config.toml
d_model = 128
experts_per_token = 2
activation = "swiglu"
normalize_top_k = true
routed_scale = 1.41
beta1 = 0.95
warmup_steps = 50
decay_fraction = 0.689
dataset = "wikipedia_en"
Below are experts of layer 11 (counted from 0) of a mixture-of-experts language model. Rows are named router (the router's row for the expert), down (a neuron's output weights, with its number) and show model dimensions 0-127. Each number is 128 + 32 x the weight over its row's rms, rounded and kept within 0 to 255. Numbers have three digits each.
Before each expert's rows: "comes before" lists some tokens at least twice as common just after its tokens as in all text. This comes from a sample of Wikipedia text that the model never trained on. Tokens count by the router's weight.

# expert 4
comes before: "\n", "  ", "\n\n", " 1", " 0", " The"
router:102112141085135135146143143138071147065131118124153184110111134103202178159120134126120149088105196101170124120153155129059122159108159089156129162150118154166154086159103106067160107118203124127141108117071105125116124150083083120186090109164137165104082036185173111121131175118128155150155150173097124136092154069152096126108136082154126146141127134130132065181121108132148161102185
down22:140152111128113158117125194162143121110113159099092160103138135103167191109109131173107120201164078150110122108098069199159158152147146097164094103143131117130073081121129119138169095114154141126098173150098135145103100105076140138146169159050105050132018116139154145156081100143173121129175100127127159060071141106154174136122134143145102147130158125077116177152116137110141118140178
down23:138123212144139159109100147114123177156084096108130126126116092102134123125134134127126068166203154160131127133129118096143100106140102165088098094108130147100117085072206119116169130133102086129123115155084171095096168098055148119113133136084122089143129152165132125099107120135056147149086154125092109091135135162122154167133126073190140082119181197152177159213106127099108156205110
down24:091211152154137107098125068107188130114163190113132152140121152125146149139111093192132154164187125138134174089142118107148130159127174127168137156129138164131086124111139052161116075067129159117125168089119108109197115105115147131132102063080099130100153116122086122102105109098107149154124163134095179102132136169031159150118156152140141124124059121070136062119170163113120121102074
down25:136113154121102157128077087118150095163130128146083083064146164073211151104176142144132105115124112137148108093088147125146084117206130101060163103144155091086115129087122159112089132156109093185087155163140074134122082188115172118125158151165113069136133128135149140113150043137084141102126142105192061109115140105115094119110170126122089103094167182122170139136058129144125131143102
down26:119134092112182178133073101145115099124096148147089211113121122140111169140138127136158154145117143115180095153106120169112108141148148175122157145161167160185102142096093110123130178079065066053113156214131180185089143120117112192121130180175145144142101114101123150096163129090115115161117128101122126134121100076190099151156099173129145129136149141118192129119175090155098192086136
down27:163112116117098176154103093155067150138126131059114126088138075110088097046154154119087076111121101109107140144139183102111205109171128085129173200148112079168133130146128146151151163146061107194144158157116127150154107144135147133144108138162137122109079132135113186138133121129117125105148143129144142102093095129162114128198151135112097124160178029147137099080085092063150095128097
down28:139095097194153107148137083104151138110149111068105105145077162112120119170124124192148147115136183093130118089097123148119110121166144076116112126127135137099132183144120120114153167041157171155164085158102170168115136162103160061150129141127169097118201069151215181119137127091157152140122151129148144181103090073114124212141147141125086157151180165164154108149136155141107101131164
down29:155098096140114142102104104132143191143129145124119120179133099067040107118127088076074164080113126177169116118095148144087123077118138127126180103110148116126110164099142104162148120149077128111176152107134072117158121183109187074167137106164180119122144126128166192149129104132112156100086159135149106088061135076155174129144117172140128114159143108124049098097106114076051102166135
down30:141114138141083140118103159048108161104133126185128152129118149163119191130128111104118112136098139090134161111116121173138141087136090064119107117158120146079076163132147126122166074149148154138124170138161111129140116160103134061173217080152188140105100084204086148109044099185129143088177194145179133121161166098109118074129135159099138160125117197132115136121135114115101166160111
down31:126146179218123104101134130150146147105119123158184067176156085097080128095136101131109140109107143132154124129135076107142127119110141124092106124145105165161099125168094102131102161152114205108188113113046082134145157141082084128162084096099132198109109127132139064133193151062125096087160109066092158123149141194100087118078132080100143128112168127151108153165111130096128128123078
down32:126106138131122147137164137145151200162124125141156155083154117150132069071141176126107147139109103184071107111138142128141090174069133133127198110148131157098137156142175152169145074079169018096176153133155149152105099149116205155121095147154135119135107107087064170098094161106116153101145127151176132140127064127155124157109155137109127109094089075143184078187144115143144106160146
down33:088206209136152143086093071177138150119147143111152127115135102109102154139143083104070157152143061164112142142084164082169116127140149104108167144150157074156140180105149106103174108140089144255124152100210182144136150107163127072136139137106152127067184150163094092132133175134117127133114128133126144118174105126138159109177138114127122136165076142113100167129141150153125123118142
down34:125092113161096142171106157124151138117129155181152161106160127096138099091179064152163135139092053131095157137195117129084115093124071109203102136092078146128117122131155095171098132098100147050137194106099128150161097118119139141113208156078170137121117161125166109140152084099140142119168180142220094103138126143170118123073132106135107155174096083130105141133112081109112163097102
down35:123125105161105106158138141128170119110106109086153050156113160073122160104106101164194141190133099149106124083097122176070181096141081095139079189164064092125098130109156074152051104159120136137143155127149134135089128093131151165108140169132165114116147139132148150186120157149134123119099111093139109085194105098168162171145143171112078067183191107117066113095114121130123115149104
down36:107099070140127126172137103151140142144124114124119117134119115127146115137099144079149144116099146101102173143069154108150102155149152113180155198126114150133112137124145090119102155134110136067108130083093128102101138110088125073157099104105122192100110127170174096073123194071143118135080226092051069172187088097129109101102133167119156056127096090108127124172095183100105169086130
down37:105171126141117123116193126145160136107120148094108145105099082179163094137150104158075122179144130122148163118075159115164106114121084141085139080158150130123079089133101107129101204088135098067172160151153164099098091080190104056113128148133150119137109119146160119057160152143129120093105162123147107138123102141159115138161190023109130187138101139195135122137129180164190123148132
down38:146147139118111116113072133124120145033078135106147111175147155187128126123160142157144184086145156147104173136085130163122138134190100130087065106122092125161120142135126155132079159122154093171115109143136073105142169141173082096139162124097119117137103112193169138110122134079120134128049170132126101158076139053092155075126162107201120145100167057150116130127113156081149152069110
down39:132217082149096092112140116100082112135075153088145091109152109106103184156140169089119187135071132192106105120117130065123074092083121132113154125090145124160126113109129077070085141117129129109118153151091131199099126108125098140089180147126138131120128103120193170146072149139131129125125127071108138114079137117114175124113123150186167077074162099088110114132115210138171165109078
down40:151167119099138101122115107172143101133175161104126115132124134129102103143170147141106145089145108126116181104167148144125148088142179132152147097128096148091103092129203104161105054113118102109141161151124218034132091150135116077073176147109134102122140095129111186156103094184141123153099139164123204178221183148122152107115116102078107105143106200105107158147125139106100116133091
down41:177163126109079145182096137138145137147068125091164065128136143188135109108096163156155044141120156099143094138103079120126139070159107172137141122111124154158179101131166128110150096115130084152170122075170149125070163150084084120087119125082070122164111161122152104148128139103217132169123131146122117119120108141074156083171096139155108027101115133116103101111104135130171088163172
down42:084130092127088081151089107126144156147149099218073130130112166142137131173101086137159120128074116112155060096155112105180141095105093145154131138054134142131102150128114129170103085092159119145162125093091134146091068135183127156118151081116097145114184055181152106135141091114100141156165119160119079114102132143149119074141076149181160058131094069129140117135107125162135101075184
down43:055145157201121131152080103076122072146111148079116123111125074094114117151097098150160089094121105084106133107157127164125157077061108105156109122188094104130076140120164142135122119128142175222153115142108109165137085099112164062130103164097144113108120142133174134151155073122118166130167100150171097067130124116082104124164153202100136124157115108178134149162103186101133131158074
down44:151132097191188160079120149167140126104082165126204129151122105069167188185169100120177088126115071148156151125108134139082128146139194096136181113132130083152106096121174124177134167097170114121140132142103131131185123130161168108105153103153158139192121078151104088122072133177193120089142153109127143125062131174147120107165169169134167124167102150140098146171125107096071116127134
down45:158120193173119152163129135105168165105064246099092102123105155160109139137068149111158183099126154137103206155140081137169129155111140118128088163170111095116098117059161162104129121134133156130159118162121087159205096142187160105083156150096116165115164144108107069113147073131147144119137107135090128127113065061138132114138130173151120149148140149142137195126135097133154098138118
down46:139181128121166112131165087146187171121118130094187166146148114159180169075146153092164075100166142145114114117141133174116186149083180096082093121148149093077128135151107144096105163080104113117093097093111086125134162131114131179178199177118143133119093122109116103087082142176110094132074133060073139114147135101154116124084114162136156129157115140152067122181073121063099105139164
down47:106085116128113111124128086093131159161201128128144157089070175119146161172095115099110125147134150131197123146131085109159089181091119133111158148142113116107111153076140150124143170138154112101130140127125158179121096127163157139126144110171090166107114094098113082180200140171125147121128069149163088209083133082093150159130148149081204085125158156132233114160134132113141082148075
down48:160117170133130113135134156133122096115157144132134184189194107155082122109174074131077125084139161076153147093135072128091175088089108114127071061071074110127124102105177148123126170135083106089125133113068107097112107066105117139152175125094124080109098113129136165101174148130140177138115092149160047147139141093152122131148092097117125161167120124078104120115098093111215109179131
down49:062149152124074136084113120109113113119110063130073154149146142090190128104134153139147212122105105096121120149101125120165124114074166129086114134147092078176115123171167129162146128168150101240135186140185117110101135101200124150193142163142126089114144133159158090135173111123179104092098128133102152081149141131060136117138116136154115165132077168136150108164158114153148146149193
down50:173126138107122079108179128083123111128104089165125150120176165105126055156127116140067190159092161121136124128211168140157182128155112156154152131101070122128106076112114228131143191136119114051130084100118152111153150139148095164095129089148086134119153159097175125151148088141168094134113158072156082093153106175145158107131133127126137190080142081164139104115100096160124091142112
down51:088139132101184153158123146161080142084154183136137172152132131069086074147118107114086143131118156137149145198126147120131062141129061156055158174117087145122109116153179122162146055092088112104096090159120113074115143074114151167114111128120137113169127118156159112053155055105093123135161124135060153084086095181146111124131139164110091160100092126130168146124080134071133133120114
down52:129165148152145203102175111119140082160158081129124113059117077120074060137151097093159122129165130114124127142147112114145131120137065141173190134138083145126118167113123116152117107159077142255153154106127077183088125128127106130129180128090155150095169115131145130119105062119117110131145156093107141074139093136127126109060136151074114139122171077165115100155118140155155095108131
down53:138105132142112111138134058115194108098173173129136138107166124204109114114126120144104206132133076117118082113111094123148136151140127144166109110084160190095102116120143141112109168137121094204150063160041208085147095068094107129159132114108123161101103156182150136156131131121083132061145157129090117111154184182111122155124168119153117084107139119097077134123154122164074169143130
down54:137140116188132133076086089109117094128169151164158170095185167152138136186094143103159104189140160161118116129081102137132105123167096133124186089138170133105156131165150094163088153143122174202103113192161141136139188117113181200137137086124089117125143110148128168138108134138172149101163133172107038093148090131108097092133211110118154129161120151123180129095162168155110159119158
down55:163097146162054101147107222153148156123130130129179125131124102109148090097157079104164158095144150104093128105117065132139146126156158141118129141104172135200123125176119165135156197110159117085108093070097139131108103158132143144171162079183152111171068139119143141071121085155105120106137160114112139114183154144129158161147160090126138109056099124178128095198170169102132132198151
down56:045107120147104179119139090161142109066126121118092122163129113104123139173117095208170137141134121161096161159108133156132113174114129097120128076074117101044117108168150112160112097158151137096170096148108123178132146149117123115107133133132159159123124080112151165123128085100196174131091168073141163144136147145174038083124110137108102153178148041129114142112056144063129119128123

# expert 10
comes before: "-", "=", "|", "The", "\n\n", "In"
router:141122124157115142119047088067097189184105122120144101165148146070144123113110156068168140118112115141118168128171179187134088091154124079094145137066104152118112130085185092157158134135127128121108110149081141076109169051181108138120105126083082154122139083119144104155127129170121143191037085084134168144159092146160094119134143153124112149100070112173163141146124138119145084144132
down15:148128140084119131203166226067141135153164137105116113120107167156100164088143146138161104163129115133090185113154113141129171146099082108143103132130063082121151166134078101119122076090106214150106139190167147137110133151173124150169111086105100062121122139081085108142121149125131105107131160139105104190154133127156098160114150091111108074131128134194108089198087087141177149118123
down16:201126194113122099173124117209089168138139197111154108168201126137181155098103217107126130180112115131144114131043146129091108149133148085099120126145131205167127137171143164113108177126111098216139159144105141097114057154138121148146107151121153118156146131087056107170130133086131180103137082061153092133118128125088156146100111116119142130120166131140142129126131125134130137127140
down17:124229101116149122100161103137202121129134135160185155051120117161127134179137143080114117103119155081144070112127115097097126168139135158165108202123057128144142130189097091144134164141135107166116122091111102156135165131149166090189092139107142187150225111141147110156140139159148145060119112079157166093168111184135092119098101155153124109128106102102114142137138121146153089095161
down18:132115135107124131137089150133148153146099141143161120142154129190103095156125152103155126115131154104054187169110081171143090150105137070124129114082180144098154166105136092110141176086087095200167136122183124135108134146188084091167094149147130128108180140101168158123189100086144145181061099098130208120140123151110142123164210145111155149151089170061169159133129118170163144139135
down19:130180135096100125118120138158149150136122124115141158051097134129125106089103074133087115118197103121169103120147113113113113128110127131106148148132193079175144091149098091091107103131084102105149106176103151135108104171140071176167155157114125148174100076115148129115122127116177162056105151197125107073084144130120126108082097081200132123083098092026106187077115185117118135136120
down20:151064067095145115080158189180084129129143126118134191112147154079084100159166169140122112150104121137132122103072110196104137181137192123137126148151163173130080068170114135191139102123161111117181108168105114116125139089187087133103131126182121134155114168111173129150144079137114142146124143154148098180139126166159135093151127145196159134189174081120096099101132119146144155162200
down21:096126144111138162158142141054153083120140090128131130092127146067192132143097100149143166178119102153153147108128154125122113123161145088113094096167059163153183111131101173147108129187150128023102119139249170119156137119100135105098091071136132183115090144163074109116126115134100135122108212104133175171172165129187108144104118137126148109122124092151144134112155125151132136118160
down22:118064151080115127095075104119121058142149114155157128108140084110172154114070110135150086066104074096092148143134141118116137130134189112103111173109157116149073161197148124116144130139176116098098118138100162196071146106148104179202073103164115119160146147106100117133143141104129133156149183094116053153136154101115121090108170089179161099084175166108126109093108149183099167144141
down23:161155074122162116143147079096123175100107177162129111114085133104123134129136150161061087150107155133096134101150077161128145118114164114183129121125168078191084161093204027162103140121169129242086133163146143083096137156125148118121157147109098126109114199171165126148157133102094122122149121131126121165194175104122122117079102131090137114175121104089151113128143106114122144158165
down24:162167143193087121157138105088135116127177080123100089166132126144064116079161132138188117105158125173171097210148170156061098113146080142111052078135152077110085141160134130134149164134110127140091138188143088179114117133076179098130132127156125118139108175106167192101115166096117132131070139146090100075119156168175100116097129142159100168076122121151134122109106130146116108155177
down25:104106086125110071152098125159115104127086123131149145154105114147134167124085054215131146072140182122100191106121074112079133098125178108114160171166107138109175090142135073117126140157168113153098100096102147175109072128131129122099125114119134151062138160122190175175181167080169150139149155167166129123143106138131076159078153137067148167115093128113094122073151083148136109143082
down26:145104078120156083183098080147098093155109132172130126079119150103087120207149137073171144129118157083123094073097146081113139120135135139086190134151142151124093132133124120140118170144135141128153143177129147131129141114107112071151157082115141126117108152123044152092106108094137169082154146125096064098138135072135068124118115079080117098073028136123088128116165190179158114087156
down27:173077116175100071134136115147099148095148138129126137114175163119172174088162070114104125107118159080106147085112111119139128123138082100111160114092112124123183190083139131108092152140173138102156100153105117128120140104211079131115086130119154149159156072163076158107097076152133111128168171116128032174136096138072106130065169173109185137089116171137166116139168115080099106171123
down28:114129136145122189104131175086148107081138098103117142102105150164136092143141104148068119065154098147097159118146088098139085145112153135161120122134090117092128123125099118097093090192057097134149138130131103094163142153156140100106115058210135171073121141084149139171143124099107155072159198133158163069098134088095172077086157082176092150139141134183167138111126180102151184138158
down29:095105152123132109122118132159195140078095170145112129104155132112141071094139134176093107067151140114158138109097098179119100133159077110153125126083145128149127154131127106117059083148120070181198111106103155164128106131122108158095156111137101193189175156111141155162129088074113150120101078182177152102158143192146108117133174139062172157117119107109161164129147163093126201060131
down30:090149152105090171095062116130091127115081021110117140134113115121101116076167121112110105124105122169175135105117112187151150162088130119114100146186128186122148205131180102117117167144178110161113097076168174203144122063141133082170181116155157107112089178134124097128158153162116139144154126158171139146123079123107161114084073082105142097124104174118148130163154127157106166144124
down31:139073161102199086063093111113122156140139161105123104175126152116066139140121109148037102108132130098150115104100171137166167130148079116167107206193144117129109146112091073123052122091141119139108103119129126190124086085175136121102142146138144102147112109122090125131186130125133131104144158057139084111134114122145109128130114108094163050111119155147130079085126077090148140163044
down32:126150135145082108130137216167190120117084093142148130083139103106169137115047123179120108105117148129122169105157149127153130120155062124162108091066125149137114156088133118123085119103099061162196187106079137105100173155144139163117071096119145115143080075120099136138090118167154092161075124123151115171095081122106146080181148197133163127103139172118147115095147140085174096157123
down33:154120097166142150135122164167147099127103152159115160131018162102145143144093145107146188129137115149183078099148149189175124098116168128080178194116146134097133071140079147095153179176123087064133143187145125124085131154124110190108121168128100075088077154161117090108098108154126101116119105114113118111120152077132115123172150152110105092090080151115118173115086139129149050137154
down34:122072131054115153101122109138125131167142146183113139112129157135135149120160119110145108150064117117090151179141091116183126106099119119149150170131131143087085132111142089132144101121030181255178100124083125113127161131096111153134124122135180135096118133146088146093104126183126134123189112103114104104088172079149140121066116177120172148149124133180138133083130053148124073118150
down35:093130154141206122116134109149077167104135136138097152178194139186091142157153149116072128118126063129111139159119180129119131118135141093167175136135114162101128136119137123198119102123188141229147089176176099098120158109118104081105141131072092135134098180099125083067138176129167114140187097108125110105078146098154159158140152106116089100154084134093125168153183125150165079163122
down36:135080162146151143108151182166145132135152103114108199127106066156128171117184114160136153100119100154115121145130105101125139115134086138138113081093126165139098107100144065158099078111117137213123088095099134164092102156109099126138061031088145058114182189121134121094124159111110115134139139165119127148090148127138177197159153070130121119142106103135134063076141098115184149082101
down37:137114135131101141146186133084148154114100189164146131115154134132124080137119144116132147152029145188089136111105221126123105160102112159055140111148089080118085149149075168144152154159110099130100149141147174113118150061143056111083102112107108083129128117139030183202075131120142130121148148140106142136097147166080115125155154132100126125129129099117160145133135125129152149109039
down38:164135154147174086113207115129185132135135119081107129096121103192136099071101160167140144146139180173126100085111181094141126141150112143077108146160195123107140080096128104145109128161119144063134131135063145112193144102167121133161081045143117116115161084162128164146166131116116103133093134182181072156201115148120139100135116084100119120133139171141108154125171105188139059119134
down39:138162134102121093089103111118084125159107144094141141120139092154117123127120147146205117131108133137145090132123179151128136129138108153167124111149071113177122091090243152112175171151150140098140113156130132082128142156113124069116154135122092156059149189109121168129152087121152125160109154173176100114122135127130220112130128115099049071140121138171119056123191045126109081105114
down40:130146125162112128139129140066069146127098092094109161140086104083178229115096118135107086060109150126161093173166137110107169110116106094118161180125119091146124155109143133067075115083098133144096102127107157088120163090141172184193119113185151120091086125134161107139127175070119098085158127132081126080136147136101141135078156160154143060168151118131162148153108128137102143061172
down41:104183081135077184134102114088084119125121107095158104099140107091096116108109063117143146123107124115114140155146134201191141099151104141117130090109084134126083139132041119147115135129126141074155084140129105100125107188100168140138128194129141152155137077105088176117116157119136086110116146164091111178168116107090142082063080106108144186214139047115152142113165100159156094115159
down42:121126136119101147093108125111133103170129122111088160083140165093142113141120106097080113094120120044134196115140084120115147123098075127154116108085130108059162151108137140189115110155115101151167100132125085152129183090114092114101110096102050133102158139101106072135099096127178083145184176116086195121178137162165153067062150164220145122102140143165140123171110127142127084158120
down43:148129179088138123143104086101133128140187151156120093165163080106079156119157107065130140077110144150101196116112093036164153133082134169106108137147103102122121155114091104152134112147123114081108166149183148121131148104163142113108101134095106076128096060145138143112174057165126161174103015135162155131143129172166129107162062136152108109133127122128122098141124101144080177162175
down44:074090141117122192166161098127131068168106125148153068105199087171136123121192145139161093086113105136140126116121128145147143100131102093126173167054155072122141110183108208180150153157124063108143079177137078172043091138088125152120116144138132097138100183128174156120100071125111092104146147130137147153106139102155131081145149158095156094102170111117158107157148162123147148133147
down45:120076113121161152111156162062118115124121101143088196129155155085069154134109113137141113151145157189139123162174110095078114150124129154106080118120077117090110137153132151168138135172151132122111203097111157106085092169124066062072123118093110199126132100088112085085091111162113189097115161162160083149111147116100034150156143134135147148144062134153164108094156139121163091116105
down46:134100099161078122122096129103101153116172107099111210103189135131178104174145082127158113124101138117158211165174130069132159148136121107174170106088142132154053128159108192163154148124119133046092123131135167081145097131114096146140097085164153152086146119170160116148145103146089086196126146118138161096174150161124111127158115133122162174086063151083097076172106138136150145126119
down47:123071089128140154118153125160146136143122181114126072147112134162146120084188026092078074114148170052125141125137102144150120153123117123102104074171134169087134094197145131126175126096112120130140151091158060147128099152101126113166144178121148118091142111118118152115143151155140197156162085095065143122173182148171149124158150046126136076104146125180148141168170130147138135157168
down48:161140147092161107095061153111104173108185175156108140104198080146170100128141162122129152179144111129164105120118116127181163152180145133096096164125055115151133115099070155125125168095119197108142172129155092072075103115158128115088159137157134179132131127211083116073155132127117102140163160157142129119134167147118121081116137181167101102192164101117077119168119091121130081155081
down49:099109144169170179169117103113130121065055202092129141059154126092107104115082151146137143102083173183122110108126117104139133174136133113158100143124163123141158142128103178143103139170105145195079079128102119118139065137122166122122173098122119150133072119137138059144140150129131186135114188104146122134084133096128110155116175094175138143164202179053124100082169114081132131086132

# expert 7
comes before: ")", ".", "%", " in", " (", "}"
router:183171137113129162134105117094167106124172108092078178120127101100083130111155168147100134190125134163132084115144101116147147177126086135138138151144150072098132080119132101185089127150098125149161154126096138169126139113086140085134162120153136130182072142135093096074129102160179149135079133116065147137178065183116125078082108120164073119127130165061064150185090159114127124087201
down22:127149125124127103096122138144127105138227140112128129153113134168153172095164131163112096134155092116144117148119134116214165145087088104123209143093135112110136094136146114164116127099121120206057091112100142099131130156120122100183119134186112095109050118110115105119078117148152187178113058141075107104146144110096133138059149136184130058121137159169096079121112194118150103141146
down23:164115194168144189117151046148135134102111086122140074122113155128151157157095128118090120121176076110115197095149138120080127084118117070112104120148180167113167129140147151135104152106072141234108082124120112115148139128102167119092139149097125116107118170125166099118151142111114094101135143071050141163172137112147136096134189090123109198131117167166099155070169121081102155120117
down24:098179140149158153117088127105079145138150125152144102094141113120139106159190099135104075128177113099158102155129151138154139092155101074077092104138104131041132132106110138108138133166108149119131143103148097120060158055118118103085078149140083098173094130128150129131117107139122177135129095047129120099209147154123147191152113142086149139167089145161131112198078126077078122173205
down25:160114172123109116157208108129107148093219087122121128144114094150136105155108114140099118124142145147183147105118098164129182141100092139108134125131102132122129046084124152143142139104081090061028187125075142125146112143103136158129156135120144160108159101205156155083196103085139089140099077088097072162120157122191118154182119117139142109108115165115109126186116082136136119154109
down26:155110118130115063177153137118135111165113164124123153043157157193188083119153126105125106185152179164132134156083190119108135137069138119114117172093138111063089123105105097097119064144182126149132157145151133130174108126164096124152104085127142163188124130096112108180137153078105177125127112101112168144121130170193098089179099126155106145126112120046178087130157178121171155115129
down27:077039136120162131091159154108157168104143128121114108123143159115104116149120132113115140154096108161089163097198116098145111098137173153081121095159121128132188159099138149141123059095113186105158168166129162145106111208184149182120132119159122125088149141092096208100083163160136118122124135155125117117057141187097096117185182072123161158147131136131126096125088099176130083075156
down28:129107138055069169115150132146142163174142210062133120134142106128092139146122194151104143129093186142110104153184071109188090126100193109101150140146125129112118108143111047143160138099144133132162117135118095118094147092151079095135088179108124111170181140147143123092177158122119150177098070141150117144157194134162117072053113134101171112149100112159158165177146092121142132125148
down29:130109154121115129108102139108144150129204181122084170126146139056128137166161151114143175127066103176189181107138143075111141130167133120126076100095155138152112106160164106171175161120121143153082166124093161109125138164153118083162132146130152127155157155194131143157123137208157104163145152081110134170210132187093125133131125150117121127165151176059085105070065072120147133121120
down30:113092086133142114121069128192111117073137053138146128123167147147118084068130176196062143143191077072152125122144106088162136174130108130178158155122138126088127148155124146130107169114121136148131090124109090167082131166157164127155153116101144168204107101152148144114132181149083093106175140144119079181152104152116145100135049062108125064134129167123133146167104121083144097115154
down31:174166142103121125093186101078151074136174167101071163168133126157191123111155126116131190131158173131134120120139163162162127178120130137173120159133102130105067132109072107120088083181095100060124124135152100083077143144130099093163089149160105124121095122108119117063110130109144122140177145167041197092116104161105132130116172160131188137105181142141134064090109138099138091154152
down32:123131091112132125169160152149081139062183101140095082133129117149049128109101125184104094149072094130135227149082144164137137165138116111134149106160104124202162111103102119141094137142139127192156088128146069113115117086085130160159110186134155123135096069120200173134139122115146119145179105083213123121138154144179133141124128126117104103099150095116143215142150139118127076145116
down33:127180118132103116129161103119134128153115114138074047134116076131104135092100119105070107083093178132113145128165123112129098094125092083203146218141121126072100151222126100197134122129092132120117154143103090132152118121147121117170112084136096139148149126125196172101138121078127119158106150170118092120118093161109135173180174121201107114146181120100177095096079146099069134111122
down34:095115189102081132109151045140130118091128135143103119100140138155143183113092082133148093138145118097107142065139108087147137134094151104189165103139155154056185139118087140075091184158126098098109102089105095117140113139121114131200130134090107113114185147185096163097119113134151166108149134117137079102121154096194134074202162139067146182081078140173143112123124097104122169159147
down35:113133124116143099159111070130148158137165155143141103147134108154123130173115112190109148121176094112134104111100106178124115094203122204142059166113168149134152129149178089116102149143124093034151123087092117136051141080135095148132179076171116150149138095142117118142165099129100140112169133116147153212077120122108124116103158132077104145111126154162163156194186119067129186097120
down36:160112125110127196159097144121128156230118085113154118142109181134177128127129117137096113123153149146117152099134123133103142147090136073105158127067118131179155107134139137113130110125164178075095139114160040143098127106116141095127171120151106205185154184128148136128107166100160070160138109195131122134197167112136113106173138138116222155123103105112118120195142173080136157082111
down37:193125145127126145132079099131146179094154173094123080103122122154155110171132197193140125129161100115068096103086113144186077110153104126081104164134144125148159189098076145157072111100125128082112168114151130095147138123138064129173103173129078128156188110156138117114163152136197149093111125126115131169053114128155168142126133154173129136120169121131188215130095180119163117152139
down38:167087079160157085138133101167176075110159111100082146036096061096159128144096142163110164055097159127138141121125127167134059137205122154154098127125127123135114169129091122134140111141163079150147118095156112157171113194148147074061137124182121118120175132158085096115137138127132067081162117159153091126097133114131130076120138138175125156103147192130146109103110115169088185112144
down39:117148093165135173150127162111108142148114222160119082154161123113134111128129138135166131125136109181171137110111169094123123120136065142075152119146129115205068085116099131104179136166075139255137170105115126124115141173109132132105178148090130155133117140167107188140095154150133086118101103135118124124146084107157097136125109021073099085125147144069171155112119133154133127121116
down40:136160154145154198097168138087131119138086136118126127147045103116156123089120111088115112156150136071168132164173132119106142090095088108137097074128147121167090176099145124135127196103147185032168139090144139139098136101149151114123145114117110167137136128088109169072132102128182143174111085077177093094053091139067137122110147096145076155181123152124106088133067125155155141120084
down41:110121158138168118138125065067084108159135180116101125113083122104103063139082141167139122206134090076103159170106137153113126076091098120134086138114128119142116155037131150068185136138102138156116136140147144126157095071094161136142119163157140136135077169170087087145148140139128098111120181180102101177140143083137075151055175124106142099144150141207102125130137166138180162103130
down42:173114133100149084141071187126147152116150168110094121109110163102090192087100151165126165152142124111210099067145098141099158136114117137126179127148156095113179150119047078113126112100145144061176170181119092154095093177123080105122108137131092131107076124113123175175145127131103160176090136177121086080110124093173142105112110219111141136131143149157107184142080152135131130116122
down43:143188155104098184148112132128133132138132084179150119104063115141159163099120146165168123150152107133148102150126170135152097105117097128089099104121087163140199117111093099113136104097172123093068118159118146137130091070115096072161099104133130107205108178093095140176143135045127095164138170117182130150157185111080151145166175111121077133079148150139163119133112165219118170158152
down44:114066137154115120141105165103227151160153141123098171096123074144132113108051145158161079111133124145121139044089113144052122063101104168202071144072141089104114109130127145081134116100189115112112128170060107167126133086130122151050115145128147116140131121164107156160140085114144137074144143174129104136134114135139147132136129084103131132167137141116102180169066099125129119094155
down45:086114095167115078135156115130115117207074146116131119136125097138187044127141157143153153136089135091118141137128118125103152151138111126168114164194154072201144127122113127071174107205135136139088138170153110140081131150152138146158119108185099175116122100115184147057137113084151093144135142140139132132063144068126152136128110072114096133112164027094123127144111149148067139139171
down46:136088137144104131118151122134050116087130157113150044145052158121100113086160132135116116149150132133068155168079122115123142169116118168165105080132143130145135198085108097143084102162121120151170120137131130190096152190083090092131059167105090174073117162127150116120097134120128076142089153118066066156143139105096134144150085135181126159170151167138157160174086116152072139135165
down47:177118123138129115089149166126178130162109136099103162136141179126096132153092120170144125165115183119166141139133138107122160146107166049125113120157176132121120151081121195118140079101113134156102151118107123124114168206148221113082123109113080102136127145152140124171103152171132113174154100170143143130152106108135135200207129143116173200141213104206091166167138121163136147099141
down48:082094125141111164092110123135181151073108181159171122084163131153178164116105167124196156094115174139168055117134078140120173158131110164103158181110064122113108120080172075129131167195108132112077121171138162186148099126130155101104120130113123102119100127072137147135105134132150185098173137099088100078190121117138128162146122121088161120114106131124077147103142063119123098127206
down49:099140108131114169111044097148139116092122095165155089171109076139110079163117105194161120206091130150097125170147186139135129094083160111107135176164132163114132149155172126114121123092150092099108146143093068108120113159103096174131159173126068089170109081132096161163168163125134149127130145085179076125116115133128093074170098169118083113132101114123123066051100093066121134137107
down50:065092172107153154102138108128098138182202174139150077190179093164137117154088155120134069056143171148107196175173137080116153131118105134082101100058095117158101168156128097174115122119097149191153114090130138122150143153143126162191105141070147150094149094140120112121100135137116109103105110108138150106118131138142139101097152126142187184140036153136149104119094097104176143106125
down51:090175147145076197113129107094068176117131108107130106186140125099113103103165171135145184167146138132135181104136156124109135159153076184119164164143128151113095134163096052111094116147102112094151094168169170160123115090140189090142122159121089147123112054075126165111107161123152132123130151119118151120104204083122063151136137100138155194087113144152164148139140153063104192134092
down52:133117168113149119114176108062138090164134072121181116110072142135126203127200140101082090092170149193081152119068106150127112100117107156085121155115126097096094105166131126124112143151082099078165157152140144199150156153113104056131153136158097168153141121130171057090145139164127107098176155118164098078148120180115169105129115143178078074101133162124083085133129145119113099134133
down53:116102093195165150119117159150195126142166086123125121138188142110114125106145129149128145088114113109110108134112158129147103175134111163099144150120135178109118091144142138213126121138086111013123157197167090069161175176129094139182121172148146192199147154126091084094072084168103066145174117100162179086133132131135108115130114170156111111153163132125128108135130136095152105152149
down54:086155113167113091124128110116079104145144100143136151093074166121137098109065166059127159091169121098163172194096089143095133173102105119101114144188088113087101101098149102181125119135071123184134173150128171148103143101130076107067099174137160105081153189139121154130114143198110081151124073137169116096154141113145109135092131088107087147093064158114118065116167174149121133130118
down55:112092149094113178128185120116142153106097095096127133103142109133129111095158091116090134083166157081120108133114153111115104105166120162139148032119158115097112101082155118132107156144108125120114156129158252176092019152114122127123249158135141125127112081146131124105111127151092117119139066126131178146171134167175111123131094144188122113126109138160101102123107109094086089139124
down56:104113138116073077150136120090126137061144136134110053122145137109131072091138143163174089108105140099153117113109104115153137117155146142132131145116179086103127159132132197124151171177152198081132119122187111142126155122132078184146088154189111065109161171144218111107174107136093126090154203143138088073128124123165129128182115130112110134197124103131086164192108133166126154140150